From a checkpoint of a small mixture-of-experts model trained on Wikipedia: width 384, 254M parameters.
Below are experts of layer 6 (counted from 0) of a mixture-of-experts language model. Rows are named router (the router's row for the expert), gate (a neuron's input weights, with its number), up (a neuron's input weights, with its number) and show model dimensions 288-335. Each number is 500 + 50 x the weight over its row's rms, rounded and kept within 0 to 999. Numbers have three digits each.
After each expert's rows: "mostly gets" lists some tokens that are sent to it at least half of the time. This comes from a sample of Wikipedia text that the model never trained on.

# expert 0
router:461472426419461476492498478523390376507605539494494519456503526514502569504458516499429484489625527399493415469442441514400485436476412550473411
gate0:490474516483480480453538531484452435555462628593498515472501418490521541464451483549472593506376546506499446452541521607413472516537465477449549
up0:508492596538520490538515489530585476528525480540469465508459483563509602540476580566518557484488518489432447497518463512433510490522472626521512
gate1:517469512491492412435495425536463452535472512606508501488527589435522443516434564415626622489474508550419435481493483494556484483490458430513503
up1:473481535587423483465445356475502449531497486672424523529545615461490506482521513383554499555532591534410465489485430552594384547507487505409480
gate2:525462503473500416495512456515423491498463462499486439484464467544547429559449470621482456452501412499480494493439414476399592572504551484508540
up2:460511480427495561417538507518536587426472483479430534466562504423473563454421569548502427465391571578524514469468525465535541430530560510458532
mostly gets: " beetle", " fish", " species", " Pu", " Clade", " mus"

# expert 6
router:442436462466535559506455484523461484495509501477583545533548555492464521543574517558469568543525427460545457520455537497464544430529456495456559
gate0:491536531512549498615502513406445480520515534526461496585570509450461550495466475495422483458474543523510433502580500480543557585485491410596583
up0:527541571405505424608548482352466481478500505384557529503554584543535520543454517480536571487398473537478485502496490524567579575531432564543630
gate1:533404480534545515544507537518469444521460489511460471408512556453445480570537564559483501512486527481474503487451527503526528475481447499549447
up1:489456458548428513532543530684512468556455538447453396405511501490408531563643488484454461473517486480540488415543467462467535524475549501412496
gate2:512569508486582539466530532476504561474520446371414547521495456516500491489534543586437544470464524505564538491496577488543438485564445537476537
up2:564508534539526449458510579488474459560438465459446462491459380477501496510551434609469474473502588568530449489530512464543566483540487478510475
mostly gets: " director", " Minister", " politician", " writer", " member", " actor"

# expert 8
router:440533481439556512566488540499348447467570478456599477452510492482542568535561562480436475537506488416525449539506486524455509478545435412469539
gate0:489555503453480493595463521509487500435569545467534467527564464544518529527460535557434523473495506414499380547496493491540575570467463438464488
up0:405598400556500532569522463475573563543477508597539386557427482513520537579449447557419449580511428548590473502495575465518554486475373518511514
gate1:514461429467462488476546474497480487555480508511466575477435524556487422512408446504571478535460556527451428474557476518518537452482499503555474
up1:540487516521422502457398463615477480465535411460518540497488482551470556485541539538504487528472442434513502448415551466458444566587477434528522
gate2:464516447491520458399514423516522407512487498375539435482537521541565549576549493544498428549561440506444502521517461408371449445495453461501529
up2:485447520454505427449505551471612395424512566460525525518603514457549505457523428532472535446537429518469478480532474492435441396424464460495450
mostly gets: " co", " rec", " Co", "Co", " Rec", " Chevrolet"

# expert 24
router:485490514452500502500370541627496452517580489527515558498509587427466641522459490607486526537472457510526488534460610487529452507482536616503553
gate0:521465510530494446584444476509418469504419521412518482495533567462455557536448666490509551519494505429496504398513535508455482420513565499585510
up0:464482468525438541473499496442451537524574494678468448506568428454547490597562460385446501459464559551546483507456510487534499485459453518444465
gate1:407478472542503529570459554479543501480507534452585513536489478560502520544413607512470457440517472407563492538501580481457529546402496554437514
up1:499532565469515512435546541536494590434551524477450527572504553504451436510499550505575495446541481548587470518467505575486457490465471465574509
gate2:409395435500468457443462449539494530507494418460451556612481482491589504549435490554481449539553487379495494569594554504567566505487562513505473
up2:412353484511529456476472447556529570526479444455457584612523431428559448501489526456471508477499526416603479486536497513505501498538548513532418
mostly gets: " of", " throughout", " about", " Of", " among", " including"

# expert 26
router:577530505426599500560464554556500466472513486421523517542548588450433526540496541494455505573511451521561467522544541597537539466474482510459473
gate0:470536478580457512572480463486511483477487405420491472496464440600487516585477515530452533504569591501568502544486563460452524490467467475534468
up0:431361546521480448431532491453490436519498463480441488565516522503488496468567433517499449443454422529607490546514507536421431493536545510485458
gate1:532510441476533514511490542488500463623621495464440478460481603553506586478457501481502535513506489555544455525513616507453418569490497541527463
up1:477520561487402539534533466496479480432435474484536493506523431421541486567500434503482480469506440472510524543558565524518500546438522447494431
gate2:549445496513588439501535549552474473558510449507555460508498567451491461454598500505537432434576523508551417517494481426509561496409520584557504
up2:534524487489493618484454504392553478515412481535550516449520515500376590506463480591534510599504450502385511450532427526502473494493492499447526
mostly gets: " Al", " al", "Al", " Si", "ā", "ū"

# expert 28
router:495514437442500464569472564564438360479441530459569471471501616477489449555539462620450483507577474443491455533512569490478559510499469522427457
gate0:530481538475492487475516525544445556496526473458466529516482538397443566430522506572588549456568564449481398570570536459515444502532441544441580
up0:486479498535537526483501409426622474532499533401530477490542520495508481508626467505500551537407585549446539489436519424481567488452485433515487
gate1:550461556505472541452440523474475509475515578470591533507474485491422451582444522538540488543586407492444475468492492449500454521484583447439511
up1:565495537463507457487543532558385444558527482405533551515367380561483553465577499460524540649500485551508474445468434641470421553550477399476548
gate2:468498488502386566591554509556452447505581507484466430427581435476525462512554514508536538477478566410409533508523456546436524494545453542537595
up2:359525466607465583585552543554444501476526482455550481505575471506407512483558525524478519478467565460521470502543498488442495494618427539531607
mostly gets: " relationship", " ability", " presence", " latter", " influence", "thing"

# expert 13
router:463472464463506506459450495504397473350468533497544462487538540457479527455540500557497463602546472479630427495555574557454534468473516542484500
gate0:515518446356445435506552539525479506516503556488445450478482524500524509391547441464415569374543551595445572550474485466546450386538529466463568
up0:404474518467502506573446548471450501604614501494508469521588548482562492512542425515509487560521465586514450550551578540570439496541531473517502
gate1:528470443551411488480530538515467443517506528501502516484461596525472566504483558491504531518505471535510454573461484547538500518431532456513487
up1:547491521557449493538497500412554485498503465539446558488550437498518488470579426556467528488494531561485519502503511453477488393521479484451592
gate2:408495444518403463550496471428553470387455538513494518512508598537542586548512539495571482517479386488557502550459562577446502407459471541482511
up2:507483589448499524472456468601470542516504503513525514503463496569475498527531471557502472489470445568543511520515506438502348475486497459528512
mostly gets: "cc", "nder", "iji", "arl", "igh", "mm"

# expert 32
router:471501402560567540501498474573506484502524403399436565477487489569495506547469534553422460478510443485573335528463537511421576495442465560377436
gate0:531450472424468479538410407490479489499550456497566589464528444437448502497481628464472478480467469560554374508589578532448481522419537395516505
up0:534452487510539515522423502555527491574567533484457491463527481457410518463475456566452470428460451541554411515555543524512538518365445476567478
gate1:391412420505567494442489505525434626484550525541561600465488446453530478525501503413451466534474403538538550395578573534538544488618511506415507
up1:544490558481399502490534484570537421516454509434437411469455472530478544484468537624495581476489557493445422561473503499495542496456529498582548
gate2:473527509489546501581527525509602557465376504489477595615520486497408419502522447468507515468537484521465495478525586530466525548527448457522539
up2:519374545553421509576530537445421467499535597532514501474539423505484533546488562510420504486464550492454558557494457543506458459499567424507469
mostly gets: "″", " km", " ft", " sq", " lb", " Coordinates"

# expert 22
router:590422435519544594415481579521458402451517449496610597382574417464470595487492527532421462538510512478559510546418481472408536557550461473475593
gate0:573464518494598428540523477524554562514449474461461593551568527543482472422475411434479455483388492528464486496586557442480473423386517537433508
up0:565494460411453547580471579583421533453454555522588544551367455495478510447570479480464537484461473500503505520539402426544481506412506364528468
gate1:503534440458456553472487401466422512514430467541472452389464450526483485470566599443493430449504524398414497506576445512423519431572481403494523
up1:459527428527448536464632480446521545471521503547530535534500335563485527537564451406513478475468575466496428505515442428580428475437455472582536
gate2:491550471453498487557568574430430514444482524444508529529473509485430506553468551483658482522511456475536514482423476440595540546586491519499432
up2:444465605475369548475501514505467467477431462489564480545557499539482456512523458467416397499511552500486490521506478562521555577467562548537521
mostly gets: " off", " rel", " arrested", " killed", " able", " damaged"

# expert 18
router:545561417469567457575485578516473481466525527514515509477512542528469487645490624513474568553476414555474474507449587459440634475449492479438586
gate0:484503513585529619506420531443536513527489411408467565508482431496532554555489478521479524531584453518472521527472569530537520459599494533479545
up0:517531519421512443522465448467478401445553573560468576569418492530502459539457494489474454392478542517504530513484499511382408584467549505492516
gate1:503636541514517555541521398504509578478469574583547555453426501647447504503497537480500554440497500549440488552500421529367564554541427575507526
up1:508468516484489350394494427528430463572551521414496476440480498493451538487528479551531465603451561467523536457519589469552596472486510478466519
gate2:500460510470489462482621488499560527515504410525467466435516429541533485536444602547550460432385479434545565408513503525458515503513616548445529
up2:480445515492451451494426553489536457546444551442395517545533543483485532448528456543599561578537571466408535541475374465608424598466546525480532
mostly gets: "TV", "]", "BC", " Billboard", ")", "\""

# expert 14
router:469557449441475545472471505493480432439518542468575547458601565478495549535523515491466472514568448574506469454465560544465562496492498521456564
gate0:517441522460452510527539556444628499466465568512536478542471483522445486527519519545489448537527421479467558443471459595472475438432553541486609
up0:460571444548512605554474570547480524563468465623535482522579462504526365455533615515550569523494501514466586466523457578537501540496453563482467
gate1:489480503517558468472554551536589425550458472481586498552582514445427554539503528478481457474452561435558507482427497480473577623525521563452521
up1:479533499475455494521509484550498509537485458557485455496447466507539434509571469523577452519453486513493479428629503449462485478503584462469409
gate2:559470443442609474561585552533508592479480471461658494527616487442465576436509502457546504579565470457540403483534550558508601520561472497507485
up2:526508519587463567422577389507463468514550526414459513540420376537554426422541484456467507513554444520532463482452462530565457508550445534576534
mostly gets: "ful", " successful", "icient", " popular", " distinct", "year"

# expert 23
router:482474512511522542566485597486528436519528526387502509425538477472481564468472544591426506591442474462510385530416580569409558525501422504512428
gate0:516445610446531458424482419549516580449475520599461547461493589511487520498509447499554519571489521529468475448498534556461483459531471546483583
up0:516436544453456474488465409549451622449454498588436536498465655498420551498453382462586524552519529541479561457512534484516513456544482541466575
gate1:546451544489404531573480566481396511546554544519535505457435556496499592502502486413471374484502492516541546499522485559555458489510525463526507
up1:480507516503453454485545504467451568414561520644513508467548557486500436522452502522473492531553556534589523521491474571517513414500539629560502
gate2:476426554466531447514473480469509390409473515451507439514519515534525447503550446440462481481510513607528559425459451512568573387446550485459497
up2:477488487502421502494517528549455549561510481442453603500507599493516523560472551501488445487510429464522443586474565461475488377492521507496451
mostly gets: " born", "born", "ي", "ل", "ر", "ن"

# expert 11
router:497521456469576571500402465527499511487419438524613489430531493529442433589479515511539501547504471526516452521513486469495589452458496502556504
gate0:473484463529422500427541544618530461445494496523515530606501477502513430443497528477414440557496539501511463463501485482481570536448493544478466
up0:482510560469591427568454516514548449548563516497475521402485510462540561399515448450580419490548488535510449462475547487546509504524583459486464
gate1:554546507504549514529452481457558369528447480431430579499547514449473457488439510494462555459481477437427511430501516521508528567468429509538435
up1:532493565497517430452492460456525467479498587537515465504553478526435480516507428393491479450482497572482479499469495492474478482572548437562430
gate2:574446486505504510470539482451476492458532471473509553466475477427524547506535488409524447561528476497492455460497492532579539545477453487470453
up2:454406560482478531479497528469429500532469490506497543497530453450597540505516537408488485458569491488448472446558446546519537504488547480491445
mostly gets: " where", " when", " although", " 1980s", " 1970s", " that"

# expert 7
router:439425419475424533438405567518528461425509507507437504456605563557524513534530498571480464515515461457483507485428535506467526434540503479468572
gate0:543467504551526440446473410533512504569468544439535461474454451539545542517508557419501625533461431630527580407493460527573485520582414550452547
up0:472499554516499517625511497446592430499577449604512540452559532564498524520547514583455519452510527443457403497545478419475533556487611501461452
gate1:436510400338539423486496487480514447544521460417533483523473467544541510437474403531562474530549390422557584489414611528439501545523408499469475
up1:518487611491469454548483512494494536580532503597554505433554518432517514456509546581459548544471471541544405517513610513434504602453474476568544
gate2:503555517574465557504605534485556481486443580501550580536496542536508502507553501541472482521446466473487478522439589414489493579524490566512533
up2:520540531549441505414564538507545563555462609505541530517457453549567469445546444518504426530523493476445506532480548507517518566471563449508530
mostly gets: " been", " not", " being", " well", " are", " was"

# expert 12
router:555508430414572548555463475493510426377484473430482537482435588537501414514548519512464427595577429414550450558510523565446599532506442496527455
gate0:631517540490479489513358411569534431506516505515489508552411495528513493520540432517539483442511563522514503486520587488495485482513506420425510
up0:545483495485489422482501517518479560562484381503487532448532445520495599494510535520470485476458523471410494466437438443509552519474480628542441
gate1:517574487491587530391469408502489490471537449545467538521563492557494530469479454528569542432484582506456496430526393439462459555587481472483468
up1:517458468520553478571420443484567550578476535428582371491481584475528518437502466491450507519546528443501523522455556494561548457525501571378492
gate2:445545527457503450572499518496516502495488540421494474458492544460510539494502581520526495609542527517523518417514511502481537443435461536464480
up2:559475455571561599550398396493500450545490426511605553509528523524525496599504424524507514424473491541521517560474555476462552538453613501561467
mostly gets: "ør", "TS", "enh", "augh", "ä", "itch"

# expert 4
router:570548446484517572532449531429530402517457455478568504439591520540447568552464516502461540509560476442548495484471473481484590487480463539469524
gate0:504489429436474463585468509520494444429528502448532514479531475533472544509456624442377537463497471441557499486469542496427456583481464495444489
up0:378461540501568493414512484432537560410485541583460499520417489496480479450529452518507519524508495574456426464568484403535509532503506458437498
gate1:522492445439547500558542476489478548536494473523519513522453439475556486526460585455388532432504460480541465440431495495492509411612452474509499
up1:595525525451463511478464489509441521504552462577512540480465435432462490507521527393479617440491590521476534502463492505540553607508441526391459
gate2:532400522497482494510468577459530511540576417466475495552491451524486529553453482534467452490498459541448435477575434551481487491470549556512470
up2:549447461489505509544433586456538510587531399476480535476575476485494492555473433531519477477506479527450478511522472561503501506510470499501473
mostly gets: " a", " an", "An", " A", " another", " Another"

# expert 5
router:404536474489500477529458484534528396529496513495559573485547578520448544537524480616483553467471438486644424455421483455381535398450513484460487
gate0:518526510449468527598410494512511457529558459548468565592542482520444510578521544491381540550478516494527481444383548590485389529492484466508432
up0:455445545590504456426499467500483525457529489465550451432478534450589544561470483509539463492496479556472505499608508532506500477453521535531522
gate1:576480515540512484445522472523407423487473546504473607473544520480572574405530518504587478503537573468468447470466507417592476585512479510472499
up1:464505458538525413608532482536525478559485563507576496476544387492485454622469429486470527453440528545557527479489428607434531400490517510558527
gate2:511481449531463462545460545497497513513429554582399584526452457584555407528476469446458442490493548505608524446548408516459525474478475427437536
up2:544553488481509408518575448429452520508583476499541479435518535548475592459549564485433524485409553489501550531374472481477498501521573491548434
mostly gets: " /", ":", " –", " :", " —", " →"

# expert 19
router:514488450530504537552392509524510445510575493429569475481479512515543543541502538544416401528554489565567458456435527473411499524522434597399441
gate0:486522656543451528590502569453513432493530540473471500470536503552475498462467500523541478455555496469450549457424543471567598557434424426527500
up0:527451604545557584577481577425471515410464502546448546508473520534479475460527534501433442442509570442519489414466571465546634551420482459442563
gate1:429463494460468496485398506460504466500505525473516419464472544496487501519493463537539498489421508407524467438430456425586431481474503527505559
up1:450448451445471489482380421456470386489419525450527429495506516485569518560470459517577425519456537388520513483410564492498413479514465579478543
gate2:526419456464516465513502576542610563563515485467516555520585585527513462436537479529468554465558535555399476500506517454462533462433547546605527
up2:501485467465523472475504574504548462477555487532496499457486461576560473559566465527475486435501457544475544368508512414482618548515543532538532
mostly gets: " Votes", " Apps", " %", "Population", " Density", " Genre"

# expert 16
router:570439509529446479508454591465408517463446483460546540419535427429507555528506431490524570510490544448560477457516516416444517485503534553505495
gate0:519441452426518527528434493475468561529516457464493485400471506451512496520609581519504547511497445544457564505517594511504577440514551538454498
up0:458523506497485530518529588551505544522480516453401518527560505555469562467543413421458473511512449541475559466620449554485502494480450495589597
gate1:574488524562445511512528428453499528498436553503446536454451556465547481503465532589497535558559516468529506470429488516486446555610583572511502
up1:455536523536507406499447458492529534544544409496433529479432470487442491513416515589466548565510511458514486532554485488445530548501507545405481
gate2:506514451551424488492448467545537531463470481470507502562553452513502493488541419513531491532528541482514529470543566465602511521612462434584515
up2:432461434416522570437564572464582505556512566559546406462521525486495461515519464590559529545576525542485496509444519468461445562409522495462468
mostly gets: " compl", " mer", "pec", "oca", "oci", "ipa"

# expert 27
router:402484516447504546479486541495473466466522430511545548493548521500486534461510528517519571537573564461530514527517535487378527560574513527504623
gate0:560521476437415571512415626513499451603515485531496495461466460456452593526504525399518476471523522579530439555559560596456563533553489430445570
up0:516507470583619404442512452467502491474458486566617525558514465528449428510540465557482471560498446493491589493534438450485432488424473531471401
gate1:467493469488458523458499494465545533412528523506415477467541465436402540451543492456525550492583545516551484442516550539546480540512449506481483
up1:578423487535442487483532517484581499411580426547419427497548489420470529428451464470487521532551522556597509492474516492552507584545425488464511
gate2:468535567564549569519505453507462447524523425476466472551545508511571430503481550519551472499472455514651479519615448445498435424564470546554516
up2:591531432483436473493530495569540460428465517566493560449505467501504482517555548465529499431477521399472504516425493474502476530428417533497437
mostly gets: " by", " di", " Gra", " Di", " pro", " By"

# expert 38
router:446493392490514525505515620545493480474468541451547585412486536512414576531512512502500561635431535490590405508517437513418555435595506608316479
gate0:434452573455500536520584587474474480452426556441436547447470518475502514449519471475523500543540448402517536620560490464428449429527517476473490
up0:526535384490558419511463375497524419526517465618602405531490476474539477575526558469467528455443577601443487395438518455508454494576514474491500
gate1:455502505468592504520549451475576475510399503485566484505587491524570542483519535533476478419422527526466523488503448415562525510578464582564562
up1:542567531485475466510526540504506558519556562578465498470432472486454475437534554426523550522571437449527505502550489551451493537496507516467455
gate2:541535534452481489504530463502470498509482503486490480554546513504542457539574599470514458491508495442450490453571479538431499605522488442451528
up2:455577497509449537421470463490590547441494504512524544494461506586444511469488482454487468476480462524468510603455489475554465537489462498508492
mostly gets: " comp", " qu", " ;", " mis", " Ph", " opp"

# expert 37
router:544527493480591577475507522444423513497556524504520545537461585489533569563500529544484528556565558459572474447445492477400557519522439524411543
gate0:591470465425502457472416426561433584542509512534558517479618496484496459472524440480532520381547444525510490558426498400458509401509489462460603
up0:508433630512559420445402504492450460498500499457467550453520437506552464466588484571498500492503519543419542597502489487478562508562512566525561
gate1:566467549471442557572500549514509564496483528507508530466425488442523479505487466504539470633537509447459424449446394429566575509490434497478567
up1:440457470458510504586388484448423470441447494460477557449471405405521470480472448503464492520475466450406518535427513496551517613560476490524537
gate2:496470480420559455524506512625497500507496539491493510495419510501564472363452530547479511555507545603539443442437521485540457512505461482453441
up2:483476452449643476508539496574530557551556552487445349538445442450513456424482527514533498529571406545545452472460479467457496516486479504525493
mostly gets: " T", " N", " S", " M", " H", " B"

# expert 25
router:519456503518484556610452488574459428455463505459580576427479536565484516518566519567358428564529534425466487566554487478417619527499502574490541
gate0:475479501447543461457487480528530408474574508429518480487422464422511427543503455501543531480590516490512584512480496533386525461558500475493467
up0:442548567368573498438489466520519488500568483486501484568411494460477440578492518515488550495590535534510585492433520634427562438535517452530520
gate1:406496442570530472552546459579469509456427537487572419549532427454485465468574418549473515529468393481481455548501572439565560526570540617600520
up1:539478475451501536495497435527524571466480467469460487553478536505414505591443534506588512494535490512470513386482471466498495536606468637485429
gate2:524461481542568443572498576500520414505447500422476508486523418467446446495451484582502538543516496438605463518452457553606476525464496519381510
up2:545501467473490585539591530488585564515531491541449482453461503557542573406493499456498532548501431535484541395495488392460549460528484528532418
mostly gets: "ling", "ging", "ming", "king", "ing", "ping"

# expert 20
router:381459391497541558481450534502457392493509551553577522494567626466509535525610466613508539613447476502484514500480490516477536477555477556481540
gate0:473471445445564531488632530557472530470565441477474534484505500388471574499482527519466488573558568491495507549501380512561496445492460539484483
up0:533540488458595440570461600559527429522504517468543494488544457488429558586524483549511494523431573377532487531499462517470506542588440556433519
gate1:467485480566505434475516528489525512580480411418565516526482433434476530504523615490436430451508489506439628494497520551480500437586503582561464
up1:475463514446500507522553414576520482549462523382498546483432475499521514488510573498558483481553529469475568489445398535514461420513472469472447
gate2:528556470486570417599489440545370444483561538553459394486567501494655618520486556460478493437473458480591567502511495417462554479488478504534488
up2:602423412513561520479504475447520439410477504505530578553402459505397448592501460496528480485567566480432461532547469509466546449485460526455588
mostly gets: " and", " &", " or", " nor"

# expert 1
router:477531457518530460525489535530434502496512483447588554464423513551482496579514483509451474537502442489467479490502553475490571438528515516529517
gate0:451533472461500401505437486402523509543559504445611416521436534488633474444514510469398490460562477475505434459479485609556572473455512535491551
up0:542435590584451510513440533440582491592498478540565489397467552578500522480509484457574459518457516512419554553547501511405562482518414551416627
gate1:522526496473551567540592431528495496522504511553500492508451489389515503495383454435542477497534489482539435503613509456463471515491367474509529
up1:501511524485506453515546564545547577516504475509493507552491441489420549498536516509362412543479387496479484587613459517482484581537475473517559
gate2:459490462542476425451459536545481516456533493450538429534505501576406517557494460446392428454447512573414463395508515489483515456535474468492480
up2:451553528591532474396464538567463507453493503471474504518463460579417529474536456477482443555390446608478441509490489418463612517487499385444542
mostly gets: "aries", "rix", "ices", "ium", "ants", "er"

# expert 15
router:498527520471516564528353574479424446497522444531598517458504513474448517584560464602486424567551506530560494428465553514484585437535501558373551
gate0:459456515450374562504416435521565513512421477531399379528458396561504539502501533549493443509506537506508500521541472523470498505563568499396603
up0:569547498554466537433580477561527449578494470444437521534509549478590464462470454514491518477474499448581539574578554448471527393501466505507532
gate1:465464454476462479509438504491554565558611478470509515496548443506481529456485441419481443539540525455542506448486431418526517473409447503501522
up1:490549493571443493568518512469527540525626430486463456498492532410616502442450494537598475609557486513437383438497543415566447417487433538528410
gate2:582533508502496590543466499495421486501567548577471478523506518490448465530505534497528440544472531509493532456528572483496556520441492511519502
up2:531435458568465515462488434432496471481510504601516461489464459502509482627581543525496531546516535509364414462521443508503631459541487508543538
mostly gets: "outh", "shire", "nia", " Bengal", " Lanka", "abad"

# expert 9
router:494434493464515554510445499567434488494511425416475605523482492525490506520511476585480487556546430446463460510453530556533505428491465517400419
gate0:542498551487429487513453541456475485504381487512554558418463548450472481561485453536490513453499484545538601453521550369554535546482410561553539
up0:509486538492515500524521444493564579532486619519434460488562436532542472477487434460520501508433477588455556485535382441488506516440499484557551
gate1:472492576452529433570569435431462478379538453527525551470541436454546427603503399527418561521507543577442441475451468588546471386514494515401478
up1:425459514458514502550578489489399462393646562511599511427608407427497405569528513450506408494507538543475501582449472543530400520479459497501508
gate2:457471399522582485522446508517499464478502482481445530477578577489494470499419456595501483513499535504461454431491613524577486545547531520515440
up2:452531441512481460532570499449486442432604539528449466406588453618549472386534471539480543525564618474499527520526606571534477521426596537555499
mostly gets: " largest", " investment", " renov", " railway", " local", " industrial"

# expert 29
router:502461497479509671439502531540436507495448580467585474467450569422538524610530471514527459494549456470507436491480482509397617442497448620470501
gate0:461440481500517487503415517555524469485458479517546527565424551543552506547435586451559529476569448495485494483585553581344474489406523439551446
up0:506474436535460414564589500423457496532562526445588532476517509405466508497567425512424484437533494606479497573499496419495538610487446582405526
gate1:527494500496529494557467507548422478499514512596435450531575485472477487515432474605543542446573484463460526583461491570488540547605497498543543
up1:534521542447482457482449498532409512516510535521482496473612447500425444499464496548549465481550423468499586596406458642451461516495499548531434
gate2:498512480493415594544491464553519457509570519426555460523476472554545493587445398455467602499487556508479560553443463493531540441482555546556432
up2:457444417545479484547471450510427561490516437576417577524457492435511555507554585490537365525434465435621452493544630564466491616553520456475552
mostly gets: " year", " season", " Championship", " Cup", " war", "finals"

# expert 21
router:461448516441466593532458498502526453399548467456554540424507601420542484542509540530493491515593462481551413437538452522481519530436460558471523
gate0:488528411483466620532478552442491470513526486507453460508453444400560523524535553460439492476538493426527504505443484530435436442409476469444508
up0:506500499504527545457488545680604485604457518554392520480586393400434588416503547550491445503596532426535434389479523507532454529465574541543537
gate1:473540505564463528517549460490426466504501472463470486389516488501542507435516498488516419478549511478495556477486544420512468466611499435469437
up1:451476529506453450470496451457518418491537524517505556491488433547502511476507585403457498537531525403526418617544466443561483490516483496451485
gate2:515493485502514437522542450528522486659478571468586454470432535535534567565516421418454482510530412481456585401500480440511481505517473516456439
up2:515494455388514471481451522442489491477539553486483487468534459500449517606498493470448462502504460467521480516469593533515589500503508549422481
mostly gets: " Serbia", " Moscow", " Azerbaijan", " Czech", " Mik", " Croatia"

# expert 34
router:513489467518474468521454576502487460491524437522530472491410588457473490519442579528479439575502503399530425529523563495380512514545500552428521
gate0:380486519447545449463507491463490446590512470536455483471460494505469454509515436493485518454560470507480525495639653490589544524548518492560556
up0:438465484455503457458516537528506459527552503523460532491457527470516543519493487430568550523540455527413458468550605540610465532510450426589471
gate1:598477538537509551518517488435488597450535400470584498494530567534481498489456529438571537498528447521590577540452485518484501519442556504463520
up1:452528502415459407534418494516528417520419585497457494500539441529502523549564469518417507517451488486412447492534476486538514520562498430608474
gate2:444492569507558446416571550453553535480501584538567567477629435482475479510491550474528470556514456414495463477448496608518520511479554486517481
up2:445539492478573511460539541487551454470509435424513492500422541523504575535579533386499480454487459593401451472515506525499453510481474553559446
mostly gets: " 42", " 35", " 34", " 74", " 69", " 45"

# expert 36
router:492463527482495576479512538559444523417555550502531567474530499484453460531516509542529421556510559434511456508477484475432619481554377446412535
gate0:598496585544449500455497532506564478454497393570472469590490481507566515509465496530505485499468500443462463597404404466512494499472537451402442
up0:517527509520492453534514460523501506471509552580511451447549436541557439521488590435460470343428541519446478513540588522435540539443429512508512
gate1:453515550575460518543433541542519512457489515395429536536516501507497525529453568372498473608554418512484519473506571506506494460398461463483445
up1:567527476521439456600576489457534589485523479569548450433424503409416580528478438543463492494492509472431534519520463441501440522514534515580424
gate2:530399560417479484492556441459569550504486564470487432445522505521492412498499463566458447546468478474514485550401512517469529480590509472452530
up2:517536534566531526520444452493497527528508513427439605543468434447502461439597555454596603416505536514419485468609494533495515476458548562543516
mostly gets: " took", " began", " wrote", " create", " gave", " won"

# expert 30
router:520538460440462483524520620557488506429469511445513544413435568459498532542587513544512543531558439382523412475472543537403526473500464584428553
gate0:435451555527493566522439498521413478419628508451444624453487536509397518480509424470524521432515403463570443503633489428475445451433639498502536
up0:469487502566427617481465517512494484457471454502516442506522428568503536573442615475459521489515582461462549419537416560545553567491465514474550
gate1:458470453509514587467536439528515480452411452477628583483525562455514542577588527499420457542494574475508487406528506581526515548611483433496487
up1:538555502459501421570510498490473547532630493577451515572413454579472486428471510527637552416489449538477502525489545390454532493431461517494462
gate2:509563545506519500537585497444423433493467483525416529451529469542497492445529474406420427470485623484545484472456532543559520485558567459491510
up2:499643471505499529429516557482422485436419501469466497584514525521528510521551490468366453524474569544450524493436503505515483454463431466495604
mostly gets: " However", " During", " When", " According", " what", " Although"

# expert 31
router:462421411507572605556541541521512474451494518382458648594509572440418548548496502486484502490574444483455461469535501488467486393470445560389490
gate0:534608583469462568553512541526533500527508465495516484435550481562524383486577559406505526466489472537549429504461525464434538535508453442438493
up0:434519558431502523526483536534547486451493588503444466493552528426576487442524355472623574485536447463651562541489519538414493592488527494566479
gate1:525539568462494482495467468558404394444487498490567463481550459476459499592505463479551452525483513504546524440496557581431502466549450501471620
up1:424555467501597476451457405380418472552463525535507571574481403492570570449529597515406515517519503565541441518456509491496523551513542476508419
gate2:499505488509401547452505487491480512528502546402498437451556448579467521608433452404541466532619480484396444431499536366539486509373538562515526
up2:486491434495401521463532494566493498562469585499535496529443650646522567581568547575536530441566527560530462454478520375505409516495520503522449
mostly gets: " cl", " MPC", " Cl", " LINEAR", "Cl", " techn"